{
  "num_hidden_layers": 8,
  "hidden_size": 224,
  "n_experts": 128,
  "d_shared_expert": 0,
  "hidden_act": "swiglu",
  "routed_scale": 1.41,
  "init_std_router": 0.0142,
  "lr_router": 0.00045,
  "vocab_size": 32768,
  "learning_rate": 0.00478,
  "batch_tokens": 65536,
  "max_seq_len": 512,
  "train_tokens": 596700000,
  "max_steps": 9105
}
Below are experts of layer 2 (counted from 0) of a mixture-of-experts language model. Rows are named router (the router's row for the expert), down (a neuron's output weights, with its number) and show model dimensions 0-223. Each number is 128 + 32 x the weight over its row's rms, rounded and kept within 0 to 255. Numbers have three digits each.
Before each expert's rows: a language model's description of what the expert responds to. This comes from a sample of Wikipedia text that the model never trained on.

# expert 22
What it handles: Sports competition nouns. Nouns for sports events and periods after the or a number: season, match, game, tournament, round, innings, group, title.
router:164143093131160134154159108077103125138102135202103162157165090139114108151071095191117051144100183127138126111120087073160091123096145164106116123120091118145134113151151156107095151137192095066092158125128092173174128105100086133130108096145106107176081142093092079213117148154112102109226161152129157148123100075128123141156059103174071121127094154116125114140130185124173139150118174186140113134141167121105029061126107148096143094048153125158134189120117118125118084133143172175129112154117087122137148105109072103096155138122140097103103131103146126141212105103199142153135183153085108066105138118110103174143126138176171151155111133149120118139121162126116143151134
down0:140105152125233132097169140063127102093102163120148093136085147082168152129122162123163128139085118096053158132091103191153119069105156098153147182078115102072131094104178168123122085107068112181074110074112138090130125127139147111119102113184178153090124128167188097124073138099169151189104136112111160155142140115062127170105129110028110126156081133124152109173139207103159173108135141155173103099137111146151129093109115144169114151085150133140112108101136164127157117141148188105119074140121215111127067105125105109169168170127130148110144088167122136101102119152115140091112118122159126143140166109116123095087109142173093088131142082159100155121145124173099176159194
down1:089126139090146210124131166087154219162167138173091103146141112109150190132097143144113081125125163146090154177117131106125089142142140077147153119134111114126153132124087179124144160119101080094122063125162131122138155119157142147139117114159057120139140069122129097091133127107121114139150125188106072138106106035126128104067170144130133152119180116118112131135106102154130139082088074092133156141130075126199144176123112112139103142119158084052106063164129178101136051105141098173088142119135120085085076082112188077094134150100117111111057113100084119122095130133113149087102169111104104098117180091140145114091216048130072119118144099078114152109112132119108109148087
down2:172139045134196131146070111115096136101088064205197116198142171152087119142077174105126098099125152128137154149083168155177123108129130215101122121132182144126101137116140150104151096209190122132140085155126129145103145130164147131152118106120103117134069118132205168179081188147132079082095143136140138104144135158105122087158141151140215122084141119102133103167097110097067141132148124127081065122081174114141117137178122179126138163059105092118076103100150154075094089160152121080131143099097156084147169137172115127122079071093129135104172139146146154106109156159146149099115136165114109115133129097097129096124157172148110089140178161165113110088146136155113099137133
down3:153125155136193115106117132092165102109118162143169154168083145178095120204125127171154101114156120152161107113120107133094095101112146064217160185124148109161122164136143156130120157163132126138159143120102159085070126137128087093138053073143165130126137088143095117096169118098120131065126119162156146066137119079096095149156127103131060142092128127071174064101109177065119116190106107114120131116130156104103162123061149125117112124114105141177157157126111121142123094118112128110072166094097222073139127130110142156065165095133126130145137126125164153122113090179085095138119120056095117122089167143163118078154205142175116182120088190131071085152137131084130143075089
down4:117122105203176127130137102029137130120148191179117128173086109108113128089193161128108141150103161091146135151069185165121106131065095163117128145109122098140090109100133136103100151051157147138134126188132077017105161213142150144136173192115110163120117031144138139129111126094134153094150098129121094156192156071119062120119132136131140099089143123168097108139139179139154108115149097089159158085094138161123138117162085131139132089097126134067168087074136130120143116105094162128128105101147116108176154107118095118101094120086112116166124133110143106099099096186169122165156086078110145080157138079121155203158132135140130192114158129136131093174086124120130113089130
down5:137147134127183158162148086110142137153152167105110128098114105169080153081124076145130124118122162120137162133103163127102101096190133119086080109160131122169132122129136112122093112097119139116071156139131133142140131162124169134097174106100167115173123053135150060099141085116066149105150066129181068235121121156148120108095150152113097203073138153053116108156144066189111148146108163148156146126111091179156131057146145212103119110160172111115175127090083120155130121133127103106178136143145125160151106099085179126102089129111173069111112118161117137099137128117163107102163178152132089145085155130150105116120109034110137141141197180162180172172141109096123142154196
down6:158071160125125162164165146155147137088123148137124105117068114122172130157100132098128119087109110155099096131147114123064187101156107084122159119130139112104149078115106099136067162122175145079114126130153097141129178132158146103191177103165168135145123168139159182136120118102149133180060112136135144164120132107054075107171115116092154180159131058156112070165149075109183098100083094053095178129097166105134127137136128092093177116186121159191143138147141144120157125158124130132097128155108144125120135074096132123141051045156121150146146152112118093162063115162167106124091128195064098168094204097096117096165120129153108157139114132121158054166190130151094112149155
down7:061126142092181159184110187138156115120150148108146121145166130175102129128132110070156094111115168173133115127110175127097098178161116107124102161129184131133111161108129140138123166151108076151118125085078105146174120178133100078146106137094151237185113154131055120096100107141211136113112038184097063136125170114100100133184168125131133092160074118131101052078145156140134095133106104134143114159103170191175147116182158136106101147148171157077152107131116174163188121121132122135190181131149097155105174169097129177172174101101066109117142112076146125136115121126131116145124081133115147165124108133142100062162108114195074131121133161122146085104139114109110119142133
down8:107181115085122106171082093130133127113171090072112214146173143132103105081185128119107072145083107070157113173134159126126110117150163114109124123178169171064115090106134147072119158150092096141156068095154137109092183127096110085115121132102145092145184130110131166117163141111083098097091164167103180181118106145179093153145122134097069111147076120165081160093119158074117096162133125110139098114137101070109110066179114165107170166188182095171115113138171113084103101139131085134139170161149134134116106120191121148130123089141152142146159139145129187136093157123173095168141191122034099160145104165130132105210110116134121181116068131120140139097129128088136102145102
down9:117145141131145091115125149136113079153134100150144177145122173135181112107117137093148100164213104112142101148064187174091120110141128106148118147108074094130126197058073149173111167070171200168127081146094175165131126122136112140099094080158201160151119119092147159120128126084130142149070092138143171136171170163155145094139157115144079144161142130196103146113140108121121126142098086129112115084115109181072060091106113116097155085127183122107158192121177114133123159148119107125070119197213150128152175132077120159125092124135125103098150145121163159170122149188087151154151135115138151161170066115141177112122106093201096129136162130066127090139188125140129117124107
down10:170139117120141132149182140127134192118101164133164179122114101095122151130069118118137127156103132096159114081091095106148194159190122150117131156144135137116163175052108055136143130052112158128123082110083068148112128151144115104148109097133138157139065142178084131108126108061175142152141127174160160147163159108098133140170143107099112109151147126193124108119113109111149182172143109089122122132114127073158189097159153031167103169155125142122149087170118080119125070196086168088089191102124116114137078123140196136154149120067048100156121141122081119142114175111103157120123154189194094130101096175121077126089151125131142081081130136137169148172156151156145108127102
down11:140129107150132140096112129194118084106147169100091106093197187095197114098142195114124128077140185113141095121091184153083099067112092121137115111098130070154134103157159174150144158131140133139140130122107130167150145066073148122143167147163153118115113118155136161120031136159129130123086150132083122158140143131141159103100135113157138164129173080157095125108118103125132142121087184195106110173095087074131093147095141125060064112065133139144145100100129104023107104172112124131163177105150156170132150094100153153170142140135112147116120227153141149152116124134106087102150109151172172164136090148151131146079126152152118141148135094173153135237106053143133126102126
down12:163047136129089107144177126101107140127142154066169092113131136147139117149141156042139169105108123105145119161129134140058115176127166141097131116201127126143115142087161112116115062129139137190144091137099095150171082073131166131093105128147104163086083102168117138158105083092134073146098121110123088121130070166129100156056146191120076161167164125146162114066127146145138111178168119155181065109129150180067129146134155155129078096107169076113086121059129100134093146122202139105125095112137133140158159133159091078112093154147088129129115136138185088161091135086134111122111130186043096081171164136114102148103078161123110130100145103122095162143152117102138164194090
down13:031114119151104091096137137191089144166116096095109105175118165131134165036163095057145159108132134084145071085140111132129149072152099152118167159139135130138112127159142109119153108144128096196106111154096188140148151111174124153151152084143079137106101088146105094078149118124114152166179138170167128169093092178145122159108064149125093207160086125141108145153145133096174102137115141162135149133135133111172102091153067146156136138118091184118133132121122164177033073145126121057210102149116089148127120102132139128137112106143130036065109092091176133120115150133137144057153120095167083104137108107063171171135176113145117153171125126131139111153152113110112114148128
down14:080142163123109132203167124112139168173094040092132084095155083097176118160087133164116089166130171181168091128069139161133136114135133075057147153146127075175151221128135163146148135116076090102126176148140144120073135128133113125108153112144123120099123160129076129113141140078089130101112169140129183135138088101186119151140184125125077112128095158135099113113098099148025086085154129165112176130118165087144162172086085131104140137187125093134109112116116136152190072139161117133118118098106178112108097079096142180151121110172096144133131094062135106152109099092108139149147141106160064134133142073080089149115148148152124125140093165086169098176168147144136157084075
down15:181103106093071119125140162087105126122126131140139117119162088117136120172139092126137131114140149039100064188100068180148172130154132127108131194124121169060174084136092146130083060105153152124168118188089112139134158057129122125091160149113145115111142057079126096145124104127150190113130130134077138182149112131119121160066149156113150084060177148118134140131134143098154149147096095124171134136114102125141165101138119174180147138101124142122121155130183181120119142142144055162134123091168087122171154086112117123131097131173154191194128075146108179142146092088125121088182096132075116055146176049120066110136126135189134147173158088142094173145162143105103118140118
down16:140114081066114143146125138140094097082149071116139073152190104085103096164151149106123118107085109142119148179096126148116101169119111140166135132164141153075134140093151142167131126125134120120161131160097080116068181100142097160084127131164168130148110117190166153170149171159108086071051201068138158141061121163109120192084110130151149094096147157158181098101133127162107164139131156189160136119174133137124136185125090106129155083112100092101089128119120162203105090144096152113120125132088130150113157137148078117113174136155116183124106138070103141138217081133052159135134123182130187112176091117081092072117187152129126130151063174190149127133101136092127125141139
down17:148191128113123088112117140171105063161190087153065174153088096152117120110112188142201077074081126100167136101125085106202125139151101138119106104150083121136099138165069113150153062142114077145082093111105100080103123150106151156098136126126130156161124116163164167168074126113152123125117121171183121181144213145133190136112170124094129149152137162103133129148157088116206133118137072155120219171136144120105197146145113129156137080105099134122125109146125127210114141124076100149151090149112076129116148126071101072131108065176089114134121170115129090099147135084136123113142099128120196190137143113139126165139190137096139138116157160147164075154124180131134119142108
down18:179081157071075134103183120154092110076122176109128079129118074111207183137115106091137163126122102090093175093095148078110166142205105109208205140144145070104128171164107170131154142129133105135122074088129117106134122114140112083103123184104126204195195115089132093126112112112175117141121085142159149164165149122129127113137124089077121117148173071190116150093139104137124143195095131131088135119116132109119160138161162137169117099116055149098132111127076108140095128130129112124078114114143130136110145120147201176087127101164084084117160147189137121117138122130091109090116091086146072147166133165189145125101104113182167155136072131079166107130124099170128085152152
down19:169138136159073161200120110117180090137145142187095097138140097099125169142123110111099094189128113226132080184082129101180110123134122139108118106189123114142103120093069081121166131120120137139174122142089137146074117147137109182115077121160147083139122132118085111100090098098126131104113154063129091123157153137180152137106076160130096100120121099193140086157162120126147091010088124078095124101149077179168103178097098104154165135098130137124060154107208101117094096164152119178129102184153160152087099151101123141120084138133103103115125133150157126184088145142126087185185137131111094127179158115167157150185116121112100121105119172135123074161179140110122096102120

# expert 55
What it handles: Prepositions after verbs. Prepositions such as in, on, at, for, from, during and within, used after verbs for time and place (captured Tunis in 1574).
router:117137136138083095160146073130080160171151180135116186150193142138129136168096082166107114139078174091098128123131129131116167120136129147118129094175061131147133122122148112160090169151112147165115161115123123207165122066124089143069067124112111114241124156078126141138125120187171084078135139131135146121117096111160072157143117133170125139171105118126152114103171110139175119081151101127128136133133152196109071110142111116153164102102159182140081142088113097088118091123188108101064135138078183120090112103102158122119125126091149087094081076056118087136158126176139128138146177168085095128079190119105117162150039112146107114117124177184143135136139160062154125160148
down0:078169202146138098135136169137162126064102149102153129127147105095093180129162068141086096092165158137118120150168172123194151129098141150129138196115130084048148147105206184107094123159135111139114122130172103160091115112131167119089144127096072096137154100169143165140119167094122079136119160077111121087167156140098071088125157116107109054154126102145152164196157109098151139110079082080152117083122094082147079154104069178205159189149144129107140129149119109137160128119134140159102070170130103123085113071087083083134081167198074120159084106108098111087166167161134147081116164130137135150120125115088120126100100164110172121144113157109144150156103112132097165127167
down1:092169108179129129118139135153154093126068148128168096115148146129130157186120116134098112146115130158163095188148176125178109102087134150089143109113136105124123081095198095119148185110136083138090100146145168159009153131191175157135152163111146128053122148165144144141107114097135132052115168071173064157104066200113097126069105131106161127133116115119083179118147130152132151147153123169065103126086153128153116140174102141158141175154226057124091175109126136151097152148154066123109112085136100101105163146123113095150067173119080125152167113161153110139144187128132087097082149129096088133070100133154162155096121170137168131128120177135126121111122149122103162110100
down2:139109067097139150087139149155120166149188158148080101092057095160135115164201141140114112161128085129129106124177158179097119091149136111086108112169147103092122095076129157203123193153146087135109159166141105152185093184122161109145113064138122165140044152116117128145082138154164114085093086107127155120115136142095114161192155177099107111125110083133174140152109141133109154126156105187146144133068089171115126146139162153161112056105124137107106137138151094085149135098120065068114065113116122125095126076075114092120148125114093135142088140119088103083174126154086162186129101054164130082148111159140113104085140103084111130076022112101144108136149140081148102133143
down3:199104201056103059122131132141111134179106110095124118122165125134208101097133087097105052124149115108142142147119139075040138081150093096175169159091126135184168173080133134116148135078143099158098090126145124157131146140100178118128121079116074076140177112135094131145138076140161100149116134085183107131087118114163103144118165165110088139127117194158144087164067139100170109122126063094106135107140142128124118075131148093070154113147157131155146124178134091182170037151092150164109190126147178189085045154095152107108107122154124143155111123138126136170116126111086094120129118145060154161141156161155172145119159106142099155131174146117102116094138145126148101161134
down4:084155192134095102146080114141162176110145141129170160088119129128147098108141135178126136099151187161074154196126148135162117164125058103094145192212160128129145103141172084059104086096100113120166147161159109122090114122044097116159122204163128108052114086124195122119139145116161093112117161111083117128137127099123087162144184184105144102137214146140120122110119143119144151121099103154158127140099130137166143158133118108140097145122119125075120111118163115159151102073131137120120160158123096096116159161093126134176148081056151065179115181184142131126089163156061176119131152122169128134179174098174087173147064148155161114128117131116124159105126169098106067142166
down5:147137114132124176123139107098117100154099130134097091114179107133127125181110162127143107216159105163170154132119104152170109121066151098103128076123125115157124147124088096041096113115088135104150139095091128118140090139149155165045103128175205124119113111119123156172174085155121074103178122093055116091134149108127143107119062176147130172101163176128133139142176154135099146148123132169074099116163125110104101147106143136056116120181123123161099092178139110085144183126124116138129110113133178104158186154075123158130122100087114150107149143142145120180168100161179179162150107118112129203167095114102113137142167101048135072152120158178186120091038108182095127163176
down6:126165093130163113110175182147085135122052137161146153159128132153113129155093103170111117171175089192081172145132118113141110103147134136091143091188131094126045138127132119127120092153110095107109096121136140126115106146144162109051153112116116113118177095117136153098090111155169097128134154131092090148141187071128110154175140146102066186149131147197165200120130144114111154163120100107136164092079101132077133132145170131132079117102100053094143153153172122078121159184124135090109185216125164125038068133118160173139120117123150045174115109184131162058158127152085123151144114138117108119146083146160162128104166149152204118144142097115121133125089105180134164099141
down7:136169086192136072153158142152149131118110098128143093109062144139157110082170187181097117178127131115195123124143147158174138168107185177123137170161138115174154105095121089127075181122073120125137117105169179074137155151138151126132141102109120140205131161107161101135146157106126111161094207104146130134097090113116125188079108122083151154160114131085141180143104122110153126115108119118149114147154134171149118089101130083121119051086147070089148159132135161134067117163098106069062151124129169115094091195156162131136129078152098086128113163092095094103196138169108169124177094130116093127094075094186137095125126109098151102145059117129197091129061160112099107129159
down8:092098125152111085160150098124051196158148169120106121169172147153084109118106089121140139092184124131146100086053131104148096123094144110179194164162143139116100096102162082117250145182126188188111077131100107139080145133132133148140139111125144180078108129127116147076134170121078177187164107144127124174106106112120134096129194117143117154138084097109099107128113108140136152123140130113083093138127141099128177115136096121137162149126055112172110182087085116127161156103090112115118083201095157186152136073119136115093142141093148098107150145131105073141128127147164182151114137111099140189117135149036139186063140097162091166149117116145122116131061081139120133148110
down9:137130129123122118123152113132147135129155149171130081132151076132155103145133126113148079146107171141090117109111133153149148104131109133117125116132143091191089115174172127142161124183079085079158126120094116166102128214100110137146103144142196098101124138149136142101130146151169085107092110166170132147110121163089008123083072136114065157136105106093139057136078119122153180151064119137186101166151107112071130090068094141109101183125190035041146106142150123069164186145125108139108151130108126125161091088140092116174129102146111131136128110129180188117115164154117114160135112099129160112092190113203185103152166099157176170126107160113144135208148133110103141130135
down10:118121144102173177145082152105082130070160059185172122119106148143137131085108196123095138147111148146138068162109138127087101141083147140150116105158138119138133215130086094129129170090105112127164180131134169109143119091108166076044163196177129119153099119145143155096150081080106095129151172095119135119122156125118148212114167095132129138154068081150084098111086094114147162105123132118146085103140061150112094168100145063116114143116147171125110102114161091116146173106094162120081168141095086168084120134131127162093112164126043145156193094095135092142081140147115085130135109128119138097160099127101144179093098167078132161045133100072148121109079162109101130098175
down11:086127114092112137131126077098111116155149120109123119119111123159113161133118123155113112150135154146197040113113118156069099106086059150108067227172166101139144170180170151123157174167097078128152115136124084116143139170142107157097133127147115122138156169174129121147057096093142142180111196085202135090152130132095137103128122144122190121085065188143183135147164168067117122053096118136206143133101128100159110090117156054143208110146145157146166124114156163146161073104114147164147164151122152112121082145125193138180139094170169126148089132102173147122095141127164115120076149182052151142105128132134120136104138125130126148128144086074071135128108115130152125143117
down12:127178136177109160193138109052176139153125130124097176101151098107149151121153105174124119160113100169156119124111166098119195128051179157104132135135112103137095136158104086124164075128116115160132094126100121182127117110129160198144134125116137057138178147183109099054170140115104112101118109112126080118102139109093130153173138150122092187175139127119149152156165126148152144137144127209062186093133211135150149167097145157125091152123098124102153129120170097168099132142120139152124099159167123160115166096123148128115135191153087079152171203149103126133126131133137193132104095125142061106151100102112105064110180136146102012158156147095147100198103126113077131095148
down13:168164153075164148162185081148152177164144132111120167060125178110140120130223109129139138098183129155117170115091158139111144108141085161111134117167141160176107087106118151081151100142157098061121097096157083154085105100136136155184165093114141164113089160080152200132142110156167107108130124122152096104039081126119103109176119093198183111123064154151120122130105144101174177107122087088143119137124164145109101104137125068125091101154156130084164126166137098091077094122091097163162122140087109138075114104142108118140139154093083114155188057181064142130137187196126136098122143092085168158116151092125119154145137145135141104082176102116122116103124140093086181119168
down14:124093129085113071156157157166068142140148119082095139142174133146093146117139113114106112188135105125166139189162151174137133101124162103164138137149076095099096139119169124135092141154095134124148163097105115075125150103138123145108119142152178106111124115134126078145229128115115095078115175128226133193096140093157144120150166153163105150110140150113083126137170157167086180210114122172157112085064165128119128147107062127128129129101116146088086140134113153126142118199154062132183160148171132110106114148124154123085183178155142164095220102116095072127133115121094139096087165097129090096108169057176140100145131169133085181117130165069133198124170147125129095101125
down15:099162177111199131150148152113133115127095084078082108098171140092211110148136180105109077137159106134153108123090107169152035143120087131137190140159116113094083104139131172116155168175128106075120126116108120071091129140181157158113116122108118113133125156160171174147131126089134154146141146079140126134136042127075155110120155143174112055040107191134138102151151152133149155108135139106143092168138175141138146157153104140087063203121084091123093159146094108087122094124121204125171106138170113121111128164147086149111090122183144129113099113149159143149092062146188185118146106116106085109173129138141135121111155115162152147093111041109085155101151149185155129166152
down16:076151197149112104142150098152123128121061117087137114088139115123107155109154123132104130131103125120148094104094064115167073083155133055115159095149135119138077129139130105128169149101141134118072080099094170107104118104128101106131078129107139100123080121148149108146089162136112155166131088181184078098058115129072141093120138190116095073163121137114059088085138105102142103143110091140178166190138067125124086142131167155055130135079059164049162122119198168119110119117168105124123123108143093122154146154084101082160050129110181116125167148087113101124089121156120130136150132148129082167117101165077084178050110167121112132160083111093114066128168149134100122171105
down17:132127096196173128171143097115119167108094111202094137173115080113185101125132090149175097115211108109114134165179133118063127113159116182098127118078102136146117112158170112147122103156184130125084131035142092123108097117139093143141114154112139156082158113120097089111089123127135152084144146120099180137084104107195144122153107128103159104143111103104156086144156082104099139103111182149085099142141159053080054200069173091163113094092163118104132148044134135202083119116124150091126113116135113162086141156180093133109110146141112105094120084145120174121160156146176141114135142123125105147182155151142122105058117081166165141096128156119114125072102159204103165111127
down18:143148150100187149132107160112142098177176079149126147170158119168134131089145119186162065162104085134099172079115099097097145168126177143095131109071098131169162167126136159109122146108142169110165112172162142139092115111143082092126100120087119074144178066112109078085140138161122124160152221092114083089155119120134094154136071083129111107135122147109126071169140132158127093168098090161124133168100122108130149134067157124121081100135040200116152115176168169088146172127165129107182106157158081122167124067127126103125143138164102066148138101077128130114167115068095074071122169104134126111093141132092105170133124046201160098174125119112116137102099106101130162128093
down19:144097149101192105095130138105111084204152187126143158162144146123181073108148139150078188192096156128148074120062128172071089067148094116128188155134115096127147063094132114092147111127161152068136105095131085107134096147118069108088189084111121121111203125095126188125064142168139161109144090082132082150118104121132096195117122123111082136130136182089134143139133127090063161155132161098111127162135084098098152158108124154142073125114113162177110126140112099155111160119137150108100201140115115118078130104160210105203115110115113115131152149122064070082079116160150134101136126174114203116144133078153083149112103138152119175112124145129119131135163123155109088160123

# expert 29
What it handles: Roles and job titles. Nouns for roles, jobs and offices in biographies, after the, a or his, such as member, Minister, coach, editor, father.
router:116100100086137141207137147141101129144094115151090159154108090164164117129160097172086040149103142144112133132102124118158094143120165119115139138165092132122129096090110175122089155144217115155099137097149062145173128107096094109137091082140144115160099165086090180117159100143126109131201112183156182157134151114179074144189088082159053132175085162113143126148128130118184122111128104105117145174197175137117012115144111118083082150064113117135103178144131130167107102116108166151087105172099117136173159138086118090079129114114112080119141104131164113139150082168184127162111197124100106088124151100100151140147085183160150102146118136141146120115141182125134174171104
down0:108119129081144127119140077141103103073138173102159143159106182106067197102131130140122098144161129127119095173123149181162159151154166163128124170129152152137179169118100190139126171110047116186090140106176147136170120084141100114081112086062122142174171167119094184141113158079085179106146130157197134106130131162094153157126086125107109177161136173065142110149148070117122140167107161085167142115100127127155138105110133146180175151127120126131208118165106125063144174133088171169106148136174159116150084167184129122186132074093160149097070201087138147130120099146137136120107112159096100157113110140174078132127141179107171126153129140153078188155134168070130147103127
down1:079118078112112149130144111168116076079099130148133120165062114157109059134166124124146110140148159091109148106096180152075155123175144101128213164157111113053122179115164104165186141186076103129100140146059107111105095113160193101127069157144191155133091133097154151126097195140167148111084134144121139144115180162135091133152122132139087119140151094135165171117146170121138125117163098100150128135134067140180167133170114118142128068123130142130076152135186175103200115107121083098126112129086060097183190097154169091159154150101103104146123087111137123138130118157122153112067181052134130077130120116136135117108209163080135146142113172172167141147144087155114115114093
down2:130123130150128063132120122113148130160127165128097159086089108110079111130077153071087159171093136110160123121125119172080150077146116135124112143096086217158174120150114115069099112159143104141140156118145131068113091133104107110198150093143140144082140157134157129073130128118204142113089089128173139155125113180099146064090150109054108114086105082136125162130130093107184107117159133133123123144062174124100124134158085165136066184177122140115112098154087178084184088118101104099145032125118118152161152112110132093101099113154102130123176130159148178150179099178166119092090076095130127095139184127066068138137142079164148178130107139183192086148104175125141098139135
down3:109119121167121150109088162069166158145106176148122153173126150181138144081110091098117152166107133114149137094081127125111134093142118116092113116124112110156096120145132073151083143160088191075122153112103155117069080103112137127105120128094148121088115098169096081105127066157197080077111121121112086141077126139221123108075119068137135093135119097067133132089193166174137139167084175153158076139088107099161093133097157148145112156150140092116194072118093038126109041147108128054130140108130132137095178195116097123110121091087147139165149112125194140170112116113108147111116144073107164178095126137132124065131087080172142139128163162078125142123104145068144119126135
down4:134107113125161114146119086103114066125113145112143129141099145132122099143171159148116138072101159146157135120122098149121128128111083161129195152107187065188092102095116125142181158174162130163151035133190084111156123096093179076088137110155109132149116142110122204094137090161165141150109105152119138092158159089154079143099129141135105121138144083156074168115074123096156145163080134093052094193137089130139097156109188125094109083066113127174115110134127136154115137096081201097101147103068134146145117160133149175138077131125113114083111128115074160158109177183137123117123081189099093077098121107103122144049118122100151134075146150125143071053129086145192144106144
down5:096147096133142126179162154166070135149145113110166123110085085126072187120063119061201178099134127135108100147110148160070100142083097154152147183086115143056077145036090103142132112142112128162120173162090128129134082093104122146087081107171169110137130135141149147139061087169102090148146104122155140123072155121077113144118097118129192145104127079115084122213178121154047114132147110123167122115127080142113142130124104105148205136111141072085062126101177090161098146108131147201074130118125083167095145105167134148142124092179129122138137125170077119093136093131141145153150113139106111134142105087097148138125119093083104145147172156121149144122135206130164098172123
down6:065159155095113102183138137110170107137156154137105126121148085110097087148126109151133134120097110116150137121141171086105107050102140097128104102161097105151049142164073158098174161120078102123162131081128214120131081108112117123134151163115107142159155129054113113141105144152147152176124122113113150174130093120136068173140084094150103150111118069156147142112137128156150099125116151088164129133162163086132135114095121106155126120080068099165148125145093158182158152080124109146088114106116146105061104106194126171126112087135084084112239157032171176107122107118102127127137137153104100132152136157163122077107255094127166075170128113114155098066113122114162108117141
down7:081123142107145153091115109094073094172101154169129128119164118155082106203120126095159192140158129169101148135120176158132161120136140161158091165123106100118112162139115071103136086094167097101122201105098123162165116108118109113114064083109086117054093161175100093176113112108110078133202203124127175142119187114116129106177111136150132160132148171118122155139084103140135126171168158138086145132151140157122154087167130192137117190078111075150143124116089197139159036164164063024145114080145172093124124153136107143110134111123164126147138098135106182135165113114121179118149135139111154132178154176146115102073108150153119127158196196129128124123120111119143174123124
down8:112111154162125112125081144123050163179169145102121084136123086183099142116136169162144151166126139169073100098159160137133132210132134126133157189162161123153206111143140089091115122103116128138093133192136108101175068142135116104133078176160176115050123113159175101098149178104127118094181170132189161170157158120154154142140132155114160125145210091100133131105104159136169137184145182160185129118129124111169123119145168093073158138151164122109127096139064104123170136098159159121157109121134166136144144041113137122122088091094116154139081130057136142108169116110164185044139134140114127079166128115159139095127110086169132161148115183084200123112139123109174113162109
down9:137188182168112128069126195125099126109096124160084064160168143147141100135121175063170113131223085217177159175132144167124102141138125097152143121144096129098166121085140162116087138139153117107091144107126112090102156106058190098149152135162107134138154120130135156120121152136114140144049141080161143143123189121107159142138134089097165127148112146120167161192105169128166113132101091164104120141180171149120155165155122106152161165114164158103180129082139140109102139124114117135149152143130160043150092119100122096130100194101121093097112212110160087200091112135132089087114108153108124147148080156055127114108151110069152106146127061111179117112157172141156118068114
down10:143095140211129144170147148101174118131141128124198153176096161087126134137092159076089102121124154112167112104137178160110112120173079128123151161099130142058126147153122128177144144124118128146145119159081143079157151122127122104140122124116135117126066090163186100070104120142138110203153107059127157101127124117075099099147097102100139174145160086059164103137048091081089205074124100109180059110117158120087128093117059163150075191142079117148160180152123168132162156154092122144086114169118101111194125105128116096146089114112084161157090128139142103113149101172136146116075144098197081152115124063126173120079124113114086112136112149141107142147190159120101154108162
down11:153123096141160132137121144142129167104127099150181138098150143137152081149086118129091163097135134186170082149135189129137111165181167107108159096135084175101138068092118109107086097106138099065149157127055109080174143136099141104158114170130188156103152185086095159068087128166136144081165123164149085153136084194126215112163098101124111137096114185106184111146112102116080142140124123176145108134108166165134075081133176144135148127163194137137108140092111080125127111124114106102072142148227155126188145164111123139200131096086096082153102146180113165189149153168162150175150152174116147149136088108147124167134110102135135142065140169102100140180116149111150145100093
down12:106089156179054166143128086135104114128179195126110091135181124125124171128082150182098162159135130120128139167149152105133166107183117188113105149098126137127129072153156073182159102096121155166114159137068147148108164142109134169116123158140134127161113121148088137101116173129145146063098133109121077134125050181131105136128150160103144162174169123087141172126110150178145116086123111145148132154084114104122140114144121110108134096158122162117153157145118171162056167189100084132161099089142089181116110106193171145156184162165157137108136085101116121105183126106111111111092134161126155149124117233222149130094107125106180127141129062168071129182148159103062157160185
down13:057100106126090110109188162132103185119137184126115159134151124146165146139104064103189131130122154149123084114074133131088166123103145165104158129129141177154096076140167087164203096146184125115126171104119094149155104160103085149110153117164111149120137127145106138137148127137171078157097065145083146181145100094162127081177108117122108213161095183048096135112179129126130104147137130159105106151068140100122105126111115155126180134163177143139144089128159167105123147077189099094119164072179127144127107175141140115113167132128190152165156162198103124086076165099109147198119134095139111181078144163121154123159092069141062125104118163081157111133099076123148149090166
down14:170063111069079090100120119107080161110050139111097146158140124071164144139128130079134170134123085103168097124108155104192157146141176101118137112148111116148160127162152127116142140126113130132078095097122106183172097119119154180185076105117138161154161120161149141098163179079136108142106195133117126129199067104108165186113156148132138107094090132148190174179163120163058127109107147102220095114149140105115145059111128123132102113092152142110142123142135132120086133126116108131137092175115083082106111084114153099139147145134148123087109077106167087092084129109114155136130099133137105065212150142087139137173141117104201095175106086092114136090116169142179209193132
down15:112084123136138094120167065135056138126169098107092135147126157132141092141103093121127117107131146129100106146177169129122143156128100123111116149059120076158205151159164161141164156163117114111094128118111080076112047052116071095111099103123126074131161108171109153118162181160134117135113124106111107156146115152080129121126086187109095171099146137111145211075072165172104109111131171091163121132105156136115116116165162091164115176184161040150058136113139162122119116096087058086163142094081144142126146162112195177100107114124161168113077085103029120077095130179119147153122131092089144132137123119169120161100139102146097120115154128090105095108063129114165129145104
down16:159158145178173098164123124126104116111102067114129083078100120132200140126114172093126153183114104182139124156085095183102130172164183133192130109118138086104138123106108102144197129158172120140120128063165093118153150134118152140119093155140160093160196062151160090116084175071137135177157084083108112139187150148113127197099172174137097155176173093202126166128181157106116074120155129106151108096094166140113113173124088155114148090136127101186089124097152109131147105169086116228122105142096158099086116151111131168126156090183133126147094155070116135157083086087170174190115112152098116087114190095146168145142144141148090125119120129140129138135112101102134132124164
down17:108106132141128067154097071137163123127120093126124185106179130128136117091110158167109154160145146119087090052159097131131161090111098128080104113171205131105144115170199144132098166108137104203123151144149135145146124114183159173145154199096166120155112110156128111139100158108103112097185156177118101161144154172143187164142117101084147106096138106122094147063128114124147062142080098111158100158147194098160184134110121176121117129163145190087095169102116093152105130124153087111166154082143086172182110137121129172080159133169123110158117137101166135110052171104175178148142164123142094075139100187132184085147137124170173139084122115110099101099090133150170209149107
down18:124170087153193091106123114110119210125094131139125149138152142145184102156158129053108116204162191073102116140135174160070143162209110069101167159143135089095125105097123169119094111126128150113115130137123131202175197109105129122146098141163086097131129074102108105161143157119109134121125066131110120132128096155109123181153158112101098159096130077165094134133119080082159082085125120135129116117124148141139157134170116102143064128103173127090187137193085116144137162120050104125113157142164152149123081124085138057130119133137092151108133121066161132175149188161128143147159153169178116142100110111150169151154204071074158119118123174128110100125143148063097076130078
down19:184146140137191100087096065091112162104141142128126127150137128165085196118089117130119188071152144090108194145133105165132088161143120139126130141110100140199093154149162128128076162123137112080074146117145191095142137136106109084033118153142171151098166161148164137138113151130155148109141114119130145140148090129109127166115158174154168130126171115142222193097065111135146129195203192138108132134100166144143168169139098142094125137106089132093104115096086105138156123172146085064169099080162092143143152153193123138125159027136101127155104140127085111122123112161128136151143093120097179090147120154135141133063140139145116129114143145132136099116094036151173124160193